Below are experts of layer 11 (counted from 0) of a mixture-of-experts language model. Rows are named router (the router's row for the expert), gate (a neuron's input weights, with its number), up (a neuron's input weights, with its number) and show model dimensions 64-127. Each number is 500 + 50 x the weight over its row's rms, rounded and kept within 0 to 999. Numbers have three digits each.
After each expert's rows: a language model's description of what the expert responds to; "gets" lists some tokens that make up at least twice as much of what it gets as of all text. This comes from a sample of Wikipedia text that the model never trained on. Tokens count by the router's weight.

# expert 43
router:479506494552519482433450482512561480520510479465432581503442443509420628427511538439439529456467562465523456493450413562469484519443406517503580525489526531528487444483527571534525487572480431
gate2:445455491517534484480449473552454565453454415421469462575460497451572608487472503467450492486481473397511420459449545454484442507555508616511519449477467498506444608520555573458508520554441554
up2:489467504537515449447430458507432623490499471496423460576466442495495586569464522507477477482477473463559421489447537489529452514554434688556534460507483500520492563515553546442521527521529508
gate3:500472506527439557483511542498521445446593521499477513543507434549554589515511505516406447537513603482601525468488457511567393535468477494489574500518581464468518354564552513479580466412408445
up3:550479491441572480462554473506527613440394420431515473437581426488564425508514477496504490507544522423414468498475469526520478504577529512490485477434490560492593654516525585396407414510491570
gate4:519495489479495472377559455504555528586507517448510516492437443586424610505379549480451503485390494503594540512443463545510524603449441536543568465416476477445495496487533557447515486499593479
up4:562515499480489520561533554520533536503511459429520471448544503525575435545539507562462428508492468410494478472483488536532465463502523435455428557483577469435518441556453587464578415610455472
gate5:507541545500516504400526528464542430455442467454425527469525451532496499531480446497471446465538531456459527537460453533473556490448490455422540605566508483470475463436602531491438656525476557
up5:490565546534492544490489503420513445478464400443452635480505487515488594550452468484466520467503592496496486512534446539504495519522485546472538550602534499502460473509549518506503658462448488
gate6:435540519484506412430470445525553492562555536547479567541503523514550540391519538535446404463481473349509376485507518578563565515480443531501525555566438489512407500540570488515380481481491481
up6:489552532492530436494487486487520466559535531503426592584450441526502534394548532514508408358501433433582435507430501543494546518400473536511560563542523509555396508461537484509438481538499515
gate7:491554482509536443401513443410554413524530546463491570453482476570467518482554472464466505485426450457534442483493500503405500551498520517496564463464533467382477479553542519454511508526417492
up7:490460485433533432476510571529482474568493535449438600482447489422596477505507557510483464558525566512587508385415544506550553566509451513536499439552493463510479512558493516547523486563512455
gate8:504486484491522447445408430567565553485503585474509564492551508530453449484499512457512554488455529568517430487432484483442393586488470504505568471550543484544440467485496496538553479432506521
up8:443488533498518508514406467583514491500540495529382557490532563554606484544429520544541508515488507523499494526481508491452524508488487533522536602442456537450472414538473497477561512433416499
It responds to: Inner pieces of country and region names, mostly Chinese, Australian and Asian, e.g. Zhe-j-iang, Azerbai-j-an, Aust-ralian, Can-ad-ian.
gets: "b", " J", " Ch", "j", " Aust", "h"

# expert 47
router:460537479587509441518474516527499508418545425571516586534459521519405523508496500542460480482447579507554541462450463471512503542480465370481563629430510561540547408474478557512391480535530476
gate2:575569488551531469500484467463535488599547537511480460458478604450578545485456470506467481437453492596467445549485498448505523478497462527465553480501503431413400515455563376559508440493593473
up2:521558480637477539489433552528510455579344520524434498417360558514495533536503481481439508564507584540515479505416497509488414527512486504489478418533502418462565516420541480512405560472546502
gate3:487616537601498462538445605486566546527428504467543553524511522554483454531501554610445501446423517488516457387448607460468481455549444450490474577495426511492500508495480542559451508509536534
up3:488535543513570523476420448444587463507515541474552512546546463421439523547448494535526408455512501529514543475528551499525478436396449523638535568531528477390442518517515531499491480409490507
gate4:495481477492415523566474440407434498419552472506528593509465510536432476468439510609534468500504510552521503524547513445492493533581479390532565614514461588478493475521482512497420515559566513
up4:535528514461614551487485525481518515492484557532465453559528451494487519477575484443456556565535475567495351477488467484453563489461581647522502350582478445482475465474492459525583493492441482
gate5:478412472510577465604524457519502526568547464559440555442559549498456567568512494499536577415472500494495468412515510521506421467438484384523514577432590482545500469469492513510461507513422457
up5:437551519462486467499479445542566510454476537492518542614488551455491441449643415542620498539510556615506481491513505487524483532501531604390576502507508418581459451548482411495464493472403509
gate6:546454486503544504527522458554515575416417516488525580535480471423454469573526483526575571425587555467485555413513445504540515468549420506471545467525421508508510390557516503461527477453512452
up6:473488531485621524525459515557491536448420531474434468558585522484506556603542410513464522492490495450512475508450613526506494489528510668471515436482411500490468443383550568517471450484511484
gate7:508481462563470535539555533570529516546499489524501539543472512524478462444578509542459609517530518524506438472510472458481539512537493518474435576507443459544464393505341563506438444546530450
up7:449539508562565506424461526432567481513529625459514521491520421566510545553487509619520468536458525439523517548571489524480382468522494447517534445454549503468416557518550425449543470416502573
gate8:453559413570548514520483454515543521550492548491455365497595446482500515467511469465435508544524499506423529446482499418640581470525457465540464388504554516429545529444554540502491547555507477
up8:569468381466480496604441628597535532492456552579529526421471542498537498527517504449386539464517546497541545457543453520514428494587462519533533533462550510555525568503533433458518512437543545
It responds to: The year prefix 20 in dates like 2007, plus inner pieces such as cess in successful and unsuccessful, and -ation, -ity.
gets: "20", "19", "uc", "cess", "9", "f"

# expert 2
router:505594536501536460387458472503589413468455489559513493588472501369440498431532529479476437451462480459408505492466428590519518533486444460503510591461479468516520456506437485497501467521500512
gate4:555508533543484587588508514553475443495510414547565541635487562426469479420555535504465577445505545494419471424457446526568433545519533429545506506548525538517541538455531505460468503477509511
up4:483544526546568529469495525560523549532375501545563630509595409396458559453505472527469471445531433488455479535523472443466403441552471504520491553491465479506510465518445553578473508600536524
gate5:465435488596565507409469480525568472450399465471539475511442487452458513534574448526494594370387461454529356466461474456488529487504436548520558466516512554430511464594461503449531390544556464
up5:487433410485525458528436490580526416374485408446529521615510415554500474564511510474505599527442511471508448482480488415528486454510534550512470536461524519582494492448472499503537558513519514
gate6:474542595508444434392502471536597418568441510501486460545502586413469524460545527500481503476549566609527451542529452632553513440477404501564538497548464471452519481470413481471514458550532472
up6:419439480474433435442536484512449626425521526452487542585515559475481579439510459459482540601481526467526480488511560498516555434448569457528502496530560429491524589568468647501483532535491469
gate7:539532535513534492570444442508502473475518489526498476509567409451503464464499471511474477483523524417447448438440497596563534535483391435567550493588567489491532467575460453517515466526471463
up7:534510529439484529540455491509510492532463502504436467409478519451458524502488464501560617583526564500484576575551506458520505490576600539446535597458428548532476480523513505502461460498486467
gate8:526507496476560504462460508480494487478463434466545559565569437527415530445555537533462463409547499499513494573394478556553488542426462444549486492485502520501469395506417612472521467511543522
up8:503446515554471525476550555539392480506352427449515531439519583479480380473524522495511503557415545496539523493483465522529536538562575563532548562399483458491507493484536442515522479549455537
gate9:474522510485569501490492514549447445439497503488501446472402479434489458572576445493522501544473552485510550439500450488515473521446516564481472589478537475430499454444436509514458503489476478
up9:458494497528481469526566508509448544455480436423647510554639444492402503446583524473455545478534457493464477592396453436506496478556463477493495616564580451486440513568490536469511485501495516
gate10:499500417537507443474479553451494453409520582491486494625461513499473467486495514563482514480396445530479477536514396472552526522468500488476540433535534566497473452503421540363546486535559522
up10:556516474583467467444512475583551520495478435480467519536485455475558481468485452442572540534484540593469473510485516555506562517516495525416561477516404470523527523527507501578592418394420456
It responds to: Short vowel-consonant word pieces inside words, often names, such as od in lodge, un in Hungary, id in Bridge, ar in Sara.
gets: "ar", "un", "id", "or", "g", "ur"

# expert 60
router:438531545558469474464493546435472554387558415513374546570431500441454569516451470411480501499493492450528495486470520519469471578473464476515627652458481471501534445456460568513494450572508493
gate2:546528477511452482506459528503556498455441483520519457488443461497505471567475512455538468504523504450479496529450496418505534585543564463506556522448550444440426504528557516530477500536562552
up2:506455442396618526501495557571457497452509515554461485509605509534563542490419486437426502519542548473521454530541574533482542507518482481529491503520507542558472477506492457477454476489492479
gate3:500559534538527490481474517465549499519486516527421490549470571502461476542548577427464479564492513455546473546466590442471424524570428455484454538578480542564566613422584544497488537566494515
up3:413520517496495484551617499450467476536523511401623476522517415471489584544511472536494460521531461484441493391516566484490551464631462488538548513556419544569574467524481521472532458591461625
gate4:535504397526351426515455482476502477477624508558485534535478504502512565545395445466541473484566493470505486565528549496506537483503429392493549515437515499478429509463524498428489465439613607
up4:486557431443516471527429598423478553453534479563448549473426481510483547480492509530526518489582502501445579516536530550564461484444547489497510531572499573447547516491504463576421506489464484
gate5:404444470550513491410449533533557449507500511483530435532433550476445461461419365437517504487474548476554530525470611539460543613432541442470576497518432458461570472538545514575484474563574499
up5:589567557515485582517524522494439501412559472527536522442533534526526482475546532513571517486543516561498419622494456515528574527513449550501446619487522511491602538492458447515629536423389538
gate6:517459521437441509497493526509511480427550418504412405542484420514526493502377542457529480575466523491534580576399436499498538577481526543432567477519471554489456480493500644421469511538516467
up6:443463494400444467476482508586513546594502446510423458443456488448495551481478473528502493489463491428510505514493524526431502596535535469471536501469376545516489523502392519468474511628513518
gate7:443469481587384519513473488483458490511553517559460457492406469411517540497439516517526497499568534479432488452480612457516561528472489495593546491470436517555499405450437517498474485473498603
up7:573544513396476471539563470494560472490523563485469447559556552487481455487478522548461518476447432521524538595491451548432486626532472474545520423498563551511522535575493501558476452547539470
gate8:458544450620526566539472463483528517527542444570442477561513477499521457537423526497601544428440453544547490538580498597501490562520506495516459521536445490455523481544427525390488517428539512
up8:541538557477590468444504549459492570522544471484584546525593471481536501539429425483461493547467494540521466528474579534482453505494530483480397491437405501456487557514451598501445563394489512
It responds to: Quantifier, number and determiner words, often completed from a first letter: m-any, s-ome, two, three, all, other, this, of.
gets: " of", " two", " one", " the", " other", " three"

# expert 53
router:475542509536486453464529609512557510461599509502497517513409526466439525519446432502494458458477522485521498515508369532554508509532432443572500501477494547549549428474489467495406453540423488
gate2:500514538536522510517592498507544518506534515456567486470450552537359533514526512415475453469455525396540504448491430582534418465570481564582604506537507567481534633423552501467473449507478435
up2:528484489463451435543521570391532484459556537593435450580546474458633455471445473524417539543525450550438465537568521427430528481465489499481405450547518475524491401565444579496490504542538512
gate3:531457522489492513444616551526560551465545502527521573475414503501533597554487446475470569532560497414470470542490393448501470503445539466569536513463487565422552568464423569534480519516565507
up3:540554445463526476510569509509595505472637606509526500449464527552495559488358515453494485537498484563463466548479453501474520464521525492517534503469476556546439564420468462491467561402458467
gate4:404479474485452496442565551441527399503512530549481489446471492493497547585490526478498513614504542467531465376623471524516565591509476487611595554527480463609490459455641471572553517509506453
up4:559506461512500506471530490634523627509569570522498478589476377489481378532446434456508490451511502531472461498427530488446460439464506506481487522441525590396469512481533507527487424453525580
gate5:489488465557399457445488531507472441535545460477519561430519493463440516452520458445576407554420642504529497442555447485477415502461533440481478530507500478543631458467458437590476431501534512
up5:438367457466468533498506486409503452458490480505449482534413518467503457535562527557526472549501459487494490415523464495470564486505454498455547548479439568524469470503493523544583485499390606
gate6:526512439558506495462546591588479477492521489506440390540590498515392516460627449541522474576621454557551454478490458585547535512464480386537445498452544467467539403570507473552548469449441503
up6:475519543470501461420538491464543416524570495477602467619515450500535587527626521453513446560498499463593504557513477451479458482380507505575450420426528489554509358429384393512523455530486575
gate7:555542503422477406509504572526478520480539494482483475429562532628475502487541509519458421469564435489660402525493502473534434417608482464466461572531431517493596467490493487566465377592505517
up7:468484428558540532490485489452481511538433563542560510562470548500541474510476558504525398522463529425471580519570449547537468552496488575528493395437596595507503408470540443558592445429489463
gate8:544454453490443563489567574460508575511617502501405476498514557471492446536433482414545564493568511534528522569499453562552483536491449471541493379457517452503551550491450422538479420529543456
up8:481520552476464403596528538535492530517558479472405463548623543419492445512481522504549587499430517460528474425496516575507516491550479487501551481472513470600487603560473481491467480551520557
It responds to: Single capital letters inside acronyms and codes, such as DMGS, STAR, MLB, TUR, plus letters of Arabic-script words.
gets: "C", "S", "A", "R", "P", "T"

# expert 4
router:512585510658523492460547585525517495442540541517450470486491479445371557512502513483449475443528560439574438504469503536490439563452481461464580502469486493479479435481467500593427465551405548
gate4:502650436557497442597483523545517420500474525525500469466463453461536416540519490480498471455448552475555441516488490536443536500515446491460470503561427538455470530556564395531471494574495525
up4:502585477540538464418522659472567486534522488419407510452496481659519585476628489554529575510461542570586483520458498507488441404509580400467442465521537516445449468485566509547538503519485482
gate5:615508519511467520478525529552495492463461497630446481496497450504514458493438516452444343417572580483459443419476450513535503530436462594479501544577547514492387492450512504588496475424467538
up5:517543513601538557491520496550518500474431504604530464513525468488494489483425549370513403401500607491464449441535549574530557586481502540507485533551544485536448403427534465536453437464445541
gate6:481530403511547542415576509554450532523435504491449504467501508567483535561488534450490491454523422516517373490539465455481507495574481509578601417381477547484511496571419518523489423556474524
up6:326517475562475540440483555483494430541507445516483555427453419426503527483482527512512412417516449462407392512556495519470507433535508598593656567599523496508503550516463469504515535520601576
gate7:464553447630523493484535502535501558416527490511436519524558527468466497565505645490477608455491519399557514471459520477474356485590596621500450555492470447527492496508409500491499508540473526
up7:558476477458539553326505530465496460476571484370536515498461415527511508500498492553532473429536558509500584505560518494512367587498523513486514528481551456415475518545519588505526571535436528
gate8:512508479542469469385537432496489488553546528486518503488408445542463510534568474499550556549513554481602525505443442537510468516555530520489574584451548468461469466547591468509430488582405547
up8:478420523423490497402525510472384515481509531514499492528561521483430495490558432461460607479492427469460410534401443458419552518585560463474541534504547475377486558479519479496446543519451503
gate9:395553439463438538480524476495474398437561470497462529524489470505516549438479510474398468435545494480547407495460539485477424467476485530509523466461494608432479382483585514534435520531510591
up9:512515548624620468535458485482514554490489500519584498456502467468493524516513493547593497535476525421490587486573384539433515543592424537457478472539522320501518542537444548490536400480465483
gate10:441491540394567472396474467477523425483503553461508488517547508382567544435485480522528513537565479558554458516486471510557471454481533567497678489382522436488500636401515478513526507470463512
up10:485519433367554478522523478480549447516535554485537448512568523333495589489484485459504497513561512562541451513501447460532439463485573530512607483422514553511537573435511511608456499511472452
It responds to: Connectives joining two parallel items, mostly and, also or, but, &, slashes and semicolons, as in "Early life and education".
gets: " and", " or", ",", " &", " but", ";"

# expert 16
router:442553474576455432455497525462573456446525504452417489504502517450483566564435535386400444518519563518472462470382461536533406560482424490563589555478486519538517451453485494540488494514502467
gate2:534537487497440496512611560479505512528498457517432511511547484467481518549451580504513401452550619414550519553465538533525479492514474460480530402432501518443521512428483498557581545580623447
up2:484486481471519443467513599448510449501509525561380508432560493502459545590470497495510401451476547460552538412463463479599422520455495517515495385476447488482495507516446478480559525542544478
gate3:475561510470518452422509459475466412459642517430557460461449499475497557423565492464472499520495473595520467528510463525402442547503501539499488468518504468575523512540467473528352442519574501
up3:391498464444509492394524471454470498475501450470586442483478484513508539539537514517378581416446441472586541528470490528475539423489539595517481502465538515547508557477459457521424480532560538
gate4:491546513478566480479411564452578357549426509549546518525492573568488547516464467512557535479481495463462492563494485533501475536476542438566616505437467466460453541444405532471504435469515521
up4:509514418547471412554510540504498492448471508584548556498526549440509513435451552520497582418526441473522461516512600549469530500505532497451468432480463398529488495448507561544461517525561521
gate5:492464503571443449396514495480521516517463496531445537518465502495467481555539486468517520520432550605466486479568425438562489547467382492484546507503493534526449585496481537586552515514516488
up5:524526482600514474323516503529497548512506507501432466512498512502473531524531477447560487631453524600430506521527409486568427572429435529480465552526539528588496606482466542554528514461515457
gate6:508470526531495472521363490430538492407555564506450514491557385471425506502393507531502417512541496492589478546526464541517510442455480450528518547588496542488492509472577435483463449536507370
up6:508496494478540434563578545509562483383542529415528396549500404469545508507509602499536551471408492562503471500433412465413537480517553497458528437442514472512334549511641537592573471516490534
gate7:503566442578435504446523456391529453548471528525601488501525604543504586495429516470386616501480437478573513466443518550524456494449444552482574547484469518551525482501509547508459521474481522
up7:523570360492417481490421499463495455508563554574597540544515510492463579508510519509461562538521477517543557498410544550535552571510497645517556502469547493457482443522497657566457493508437477
gate8:452419405560383457510449440448501483469569468489481444557532532479514494538574562531453526563531549509550520556402469447405563522576471472503458558407579556503557520379407457391516430433463505
up8:499427392570373511506400430470465474433533369482500422492518475444521510592507511534470543599483590522498420535398484462442599517574493469523456484498575575532505470450472488413527415483524486
It responds to: Hyphens and en dashes in compounds and ranges (Single-player, Triple–A, 2021–2022), plus opening quotes, brackets, slashes and spaces in tables.
gets: "-", "–", " \"", "/", " (", "'"

# expert 42
router:457561476626557359478467598538577456464499464558532562476430512484439483437484501485452463396513528475461437510491436561591552561555463462452502513463450579458517458503488506522488450590441433
gate4:451571470492510437465545476474564492491495503531536533531513532526472489456468538458567525380551606519465412500549404511549463458487524488616356511483527514475458566437510524520524357509488563
up4:524422419464566518547475450542485534531540526484569585506462510580445457502525454448575520523536466556481485466517481439531399491386506490545451447539540479448496484576444484442598454580490582
gate5:474513514454440560532510557536438465531454492525500437581477534407477569508462596575424513452638547441516593511500435432536512540458559537381448502547543509482440479573512536468491535514480499
up5:517477425526508468506473471466545551560605378562498503456487499501502515476477463433460418518462422477536476530542492526383517449502518514547574428453527484502529560462507542504403545550540494
gate6:549482469474393578500520497478555558413536496453546487480513451502553527458514568493620491590410624499519565529541621468541464497528480527444466513504436548454500416572473488469498476478553528
up6:522471560535566500496439472491478432531467573468479452481530498450394490592466468495362464458553449477408454450525432530454515431437470502536495494543577439545504586537477472459538467551385491
gate7:422494446550499460532517518476456498492453549516481486498478516503389567466418470476536385468633483424506484470481450470497661597543435452529486456476410419486556461486520495528523542503390487
up7:442489397571478490525490514483486504498484596530459496509465517517435547445465462485552413463577538420493514493494471462499699559544447450580425437491430455489560510518556462530538561542435521
gate8:430457498595607631519465449500484439481445547445464496487487520522508327496544415474496580510514495432456472516436433572467507409597423528557547496501430450475513491464447492494481455445555541
up8:541488457442543442441361521502491558532583476507489475567474551438491493586503530536505491523485479623556472477541509378494487586437581525481457485423571458574500507595559504537540538460456456
gate9:434549414505540465445474471363471390537539489503505508523499545545414456505596491577516490477432534460458494464543436425497544466428437490544462519520467435469524490481484467537434528560447535
up9:468454537501529600507420461540587483529555548645547503490564557399465518509565381416433526505404522494492474498507512496493480424456530496447413467458455442500523478533545551484493495453445578
gate10:531545449541492451586549601414544490540434502518527554482466572500507559458529510574463433403525525481515507512455399512545577622560508533499554423467504521502459440573471457532468549552403465
up10:445512419569478485439517463545437524458567487504495484517517498522532503545514461488537576525549467450494516432474639531575434416480479439444368505567519532573501521536572493558466528462556635
It responds to: Pipe separators between table cells, plus semicolons, dashes, slashes and closing parentheses that divide listed fields, e.g. after "Pan-STARRS 1".
gets: " |", ";", ")", ":", " –", " /"

# expert 25
router:385508445473498447442463558523525544462551409547458544551445473465441483508513461455494487510530513546473570430367397462553452566517502433470562520401540517515535479471447500501443492501497499
gate2:514498483484486461407464522442482507455556436424536567441486504575531481563536575424580469548543484441578432489452448514521495478519438482517571513560506512486406523518530547536480557391560477
up2:506516444531525475479534408473520490468446594460541511443482452568469558475557502464593423487526424461548549570498498493504381648476473471592555467502492486560491583532508565536531512463509429
gate3:419438408522535501475505475455529516541452531471584513537517479472467536432431487427481478459475529445508436479477501586657526490512527478538472452510553589425471488583473485522568522452530451
up3:572518560441435501584487587520549477549583469456476497487491511446449481440520417522568460433571441487550522494526512489434479552450443418470484525542429509481511556455460479488528494561613531
gate4:401434477524530536433545518508490568454480438561444536556493520439430510529592571487492502567432531474410517514530348547492481470547504478579477523441456462487451439422504459511394512416501578
up4:554503618524528453399525470498479544550423446451553543482581530538521508523438477473447557501449460508511515473568508455637556522556515456456473635410488513457489463530510446504460489454512578
gate5:436494465566588508549491548464524497431433502435534490520573426436483495520536432514514522516494618452502494439448511485558566639435499441403442567402522526564551480487537471564415496484507553
up5:380536488497446497565445512501553432498483478444459450534489479503517534446482425455530464449499596549552526496472518531443542574500517523484469561405487498494628548343451469498497514489521416
gate6:441523487515451512397472433430499514457455455480495559451561524499449558505542506439486474556479454512457592498472499467500500483476585398556542543507539503548489424578428493476443574497458591
up6:573484525541513557475517462442432489489486593486565469582523517508359517483549428481464561464450460464529508403488537575472435517554494545497478453513503472572498465443522489483514471479621424
gate7:552485501452522556461506503548566443492452428465458447481434533476422474511522504441480568528548523556502565498433461473486479442415524480420501559487478490579507505533480528480470430460505513
up7:599513568513494505448491441667492569411384521498449565536396445485411561545470452501447420475491492444514508485427472452557557419499579437520491443495499431526508504560564458442442497523565505
gate8:455505519491591569463491545593575508475507455547465412501513517518508513446507482429455517551615551566453593384540540528413481514505436461484562483505576531478523540428476442505477492434456503
up8:411447511435519504545436464511558505458509413516501545471533458464473432472510539450451482498646537525451681427572557569490470477488482420483516436505525534516585519486444460545491513487470469
It responds to: Word endings and table markup in sports and album infobox sections, such as season, career, team, Track listing, table rule rows.
gets: "\n\n", " |\n\n", "s", "areer", " season", "=="

# expert 44
router:445514572549470472467462565442589577481539514475490499443494483459446564492448509454472509397493547544476570446420434578542505488450349442533572603456519506465505461441457539469415405592416421
gate2:564385497597493490473442582406579542508508622527468497462533441522478439532473501433506433528443515454591430535492569482426458463528561474490561591423528551501465502465410557537494475569545480
up2:531444586507483531428507500444613494514569516495594534460458431511534487526456446533477501513499466509545522522520504507483490489479456428457519506562528549493427497441423480511548437546439371
gate3:452542474500520512497547529375510469473465542497507512514550530423443470547492513440488521443471463556424535469413421500615566499481450468519565506570467610488599518521501453478437433535506519
up3:534489444517523456516547513477513519528504316506517557525518542482576624510608526470600529509455509489510548483425515479538471509451537507494491469565615513525512495501479512538477540482512528
gate4:487548513484472480546587519510539503500490522381422526455518489546498486526498442433513558432375472567468394454451529524548467465565355465490493587471473531461488402418520483451457485522349505
up4:553481482511483582547464524395556583525485523414428506532565469572516500470535551510463499493569504475523526455357487491396442468545435381536422585465567487499534514401408524514556429534516472
gate5:476514559623538499544556581527528474447510497479488524424514521472480483499490554418472605518535434511445550571463403549601578519401492422429515520499578590549600560460493445482540461484530453
up5:393490530528577478510490529516557414428451473495489469396632514478604475521544493429437473430453459512497553455429489489498530519531568562525480604516461468470528555545489511538526600553449572
gate6:557532505448498478409527541517451552523521521488417474521518500429462538529560433633438510609445600473465591535558457536496485427562454447570459543494506443420588448535460547504419475535451425
up6:466491557515440576526480545580505407500436467483594473508422539450569530505448479506488590532501409513573510482501537511506492505618405433522550484543483483493519476489526424458524486509548477
gate7:434527595494484498564491505482480538468578513483589448397592461562530528446475528421413508448519441484495525536362472541467484562444449395541527506515407532431462493510472524514498548594503474
up7:442482452503423449544492534556496569473496566511522523503515487501502536510606510504459476476546412525578522537377499490414422473549514464476520566444493456424470509525506541359507479488476473
gate8:520470516522395499507448547587564575462508525597363479472483585546533611474493518447498659449491533489445595518494518507557443472449412564479531475427512542522441404404506525480479461472534415
up8:533529463568522533527582490503418492505536577491514520468467537527490396560475569474465412484483515493520418500522536505506572459533554556535458411568483453560436521482463532494439583559494542
It responds to: Final pieces of named buildings and institutions, such as School, University, House, Castle, Avenue, Arena, often in infobox education fields.
gets: "chool", "ward", " University", "ation", "ark", "all"

# expert 19
router:508512498491451453478430596489597566453538517518418535545422509501453526564408500495445515424485550441542531507474414578535444517525437486513519596479507477479490418490476496498476439608515421
gate4:533528488463501459460473523477536495463438532438583532588449517571524558583467451486494591465501516474511540545471526483504470501438417502442500494540438442520570411463521485515505407515507525
up4:531597485442480463493541525581493526491490550505526513409510484533424495463464551530556474533562532534471448506481565598555504519458440515474451615549514474463560457478498420502533486521539458
gate5:444619390524569530512424538543582483449473525461539601456464525575506494476417479578494525472540531500503585546496538531542412452503525458388463532444494500521517457483528492524389416424488483
up5:501422529512480494494595487465450611467537494485536514445529493501554471525470477489524487480520584511475511446472484538494565504410507475451425485352586550467480508521542539426526518484449501
gate6:567547502486533559435499572581522491490425508436506538575473412402544536634510540439478554472482562559517469442526484514525469492392565500541480550484460538487403445485471477551411435514514515
up6:494548504496529491501541445518436496467520519467601494381531576489510466380489487526562548598487538465481441488542507460473623536451546522473567499521494488427533443511494540431531564542485473
gate7:507467473461420468421436546473461525529422582613541563529470483459453459543541476457468501545491484519578495452490395551469494527442362531523457464518534467428493475436495607499564565490514590
up7:554439486512555540490539435513560503510445441501575515500523508481455609469543533528483500435484479490507564515506497486578519403564613386432474477575562504547469402483501405445493440505440409
gate8:438571519471580524543538582543615528550502556520450523493504522566434543513473497545433623483539456411451543566432459440525370495499417481454522592488500483537483531551485512472474447503571415
up8:460538552489507481565429478498489562413513509485434404372502379534511526469481432594511445517558575535505554564490497470493486570520551470494549545574437524438521424513463476445527516561523584
gate9:501548444425420419436536499495422435520442573538483558574472534504473543546544484455521463512500482483563574463404449502481382434509441471525460528432487502396499467487479516368589508571573516
up9:487577513542642575465436461507530468498498486461473501516595409618451363530482575494458560544453514550447508497524475553520511547516467549495567557503528441488443521538509520515473492437530514
gate10:553436504490541419439531468491460610533528585430465583538559598476478513516421490527503525445470498461453503510463552510540431520571439458500346571486584530513485478531512482482534442476473429
up10:518553496598550551502539468437494522531503513492549447502595479525486492527505523543514434412551477621479422468514496498494569473497363512539593513498570580476475525620528466468605527526516532
It responds to: Later pieces of English place names and compass words, such as W-est, Y-ork-shire, Aber-deen, -ton, -land, north-east.
gets: "orth", "ast", "est", "ton", "s", "y"

# expert 6
router:439486484535460434445512570519509497450522477468458506579492562521453526427462453468489540449496540488480436528368316536529474532561484469469569566459502607540509491546452514507469529507499427
gate2:558467511409486560443533524467505445457546440451517481492572464544463504489431407484534576490559435563488555549376469539524497516539493464541541519420487522445531538530379439500462471550513452
up2:385533497573495492551464413523453542569490593527476508506454493451588515535464513521496472574448519480467466511537489440498560475478438558502462567454557541455465412504493550537594430417441596
gate3:515527494571499564411502509468529461534463563476480552457447533483621500485607429485522469445501430453439537564476420510519491510570451480480457513416487509506510420581517436471534525458468452
up3:462510481529491442514515491514493514485501526479481528505517616511437374476386451414524556539600476479502505473466541513439495476624552511589486508508480475517550515455476574478521569493527555
gate4:404561531497412454522521479500591575443516559514550473516467538473555532470479472470534510485487534531433460598472492506477465490532481612460478561560464481513585399511474513497484487516467486
up4:536469388519612533449469514503473463550509449483431475480528459465381477511458492434467459546506464464521550435519561461466518485428550396488528435474510534417519590469496458490564530451548499
gate5:515468480512451527555501537521489504420517470428505482549521512561389443391452439491510618473531514463499461492370507498493479497569513405461541472481482514468463482463459445456460489546479435
up5:512471408474483511513499566510512488522494529487433547502504532480473471422590479468366548439492454504470494562540441438512438492481473478499507558463492436404481561412506499465430514465428586
gate6:489492590562428515514398524470514428503416575413477553556457573487494506509615540536496599482441500570460435489524466517481496494413561431486508552517552461529386379512517467507547654546492488
up6:402508522553419509523575572443477447582482575413502550577512469530551474578461425561421527449480528603504460469456532486517399479539517429523573564461551567518529494540378480495581500570442479
gate7:566521500441405490509484554564486534498466495530511379447496527573483515487407556492491526483566432532476489533420459573530448476569465487492549457441367673483585497562436517565510539498536485
up7:391481556525541491475469425468488444512511585482479576545514444478466509498564444533479374511384533520462450459524597426457603596484483553490508549540558446584455551503491504481524480549444518
gate8:345517538465513498461509521453404388430466561425526435476534561533454573493511436560497460525482564498458512505456404477469547429493522500456467519479575581444435487490436450476485500487468519
up8:447580517517601411498518490503505567469539508489525535477609495552487543547512508566471596502493493521385450468504497446438492500489537492496494532555508554510485485556376543467491528459592503
It responds to: Final pieces of names and words in music-chart and sports tables, such as Zeal-and, Switzer-land, Billbo-ard, Album-s, al-bum.
gets: "s", "\"", "ia", ")", "les", "usic"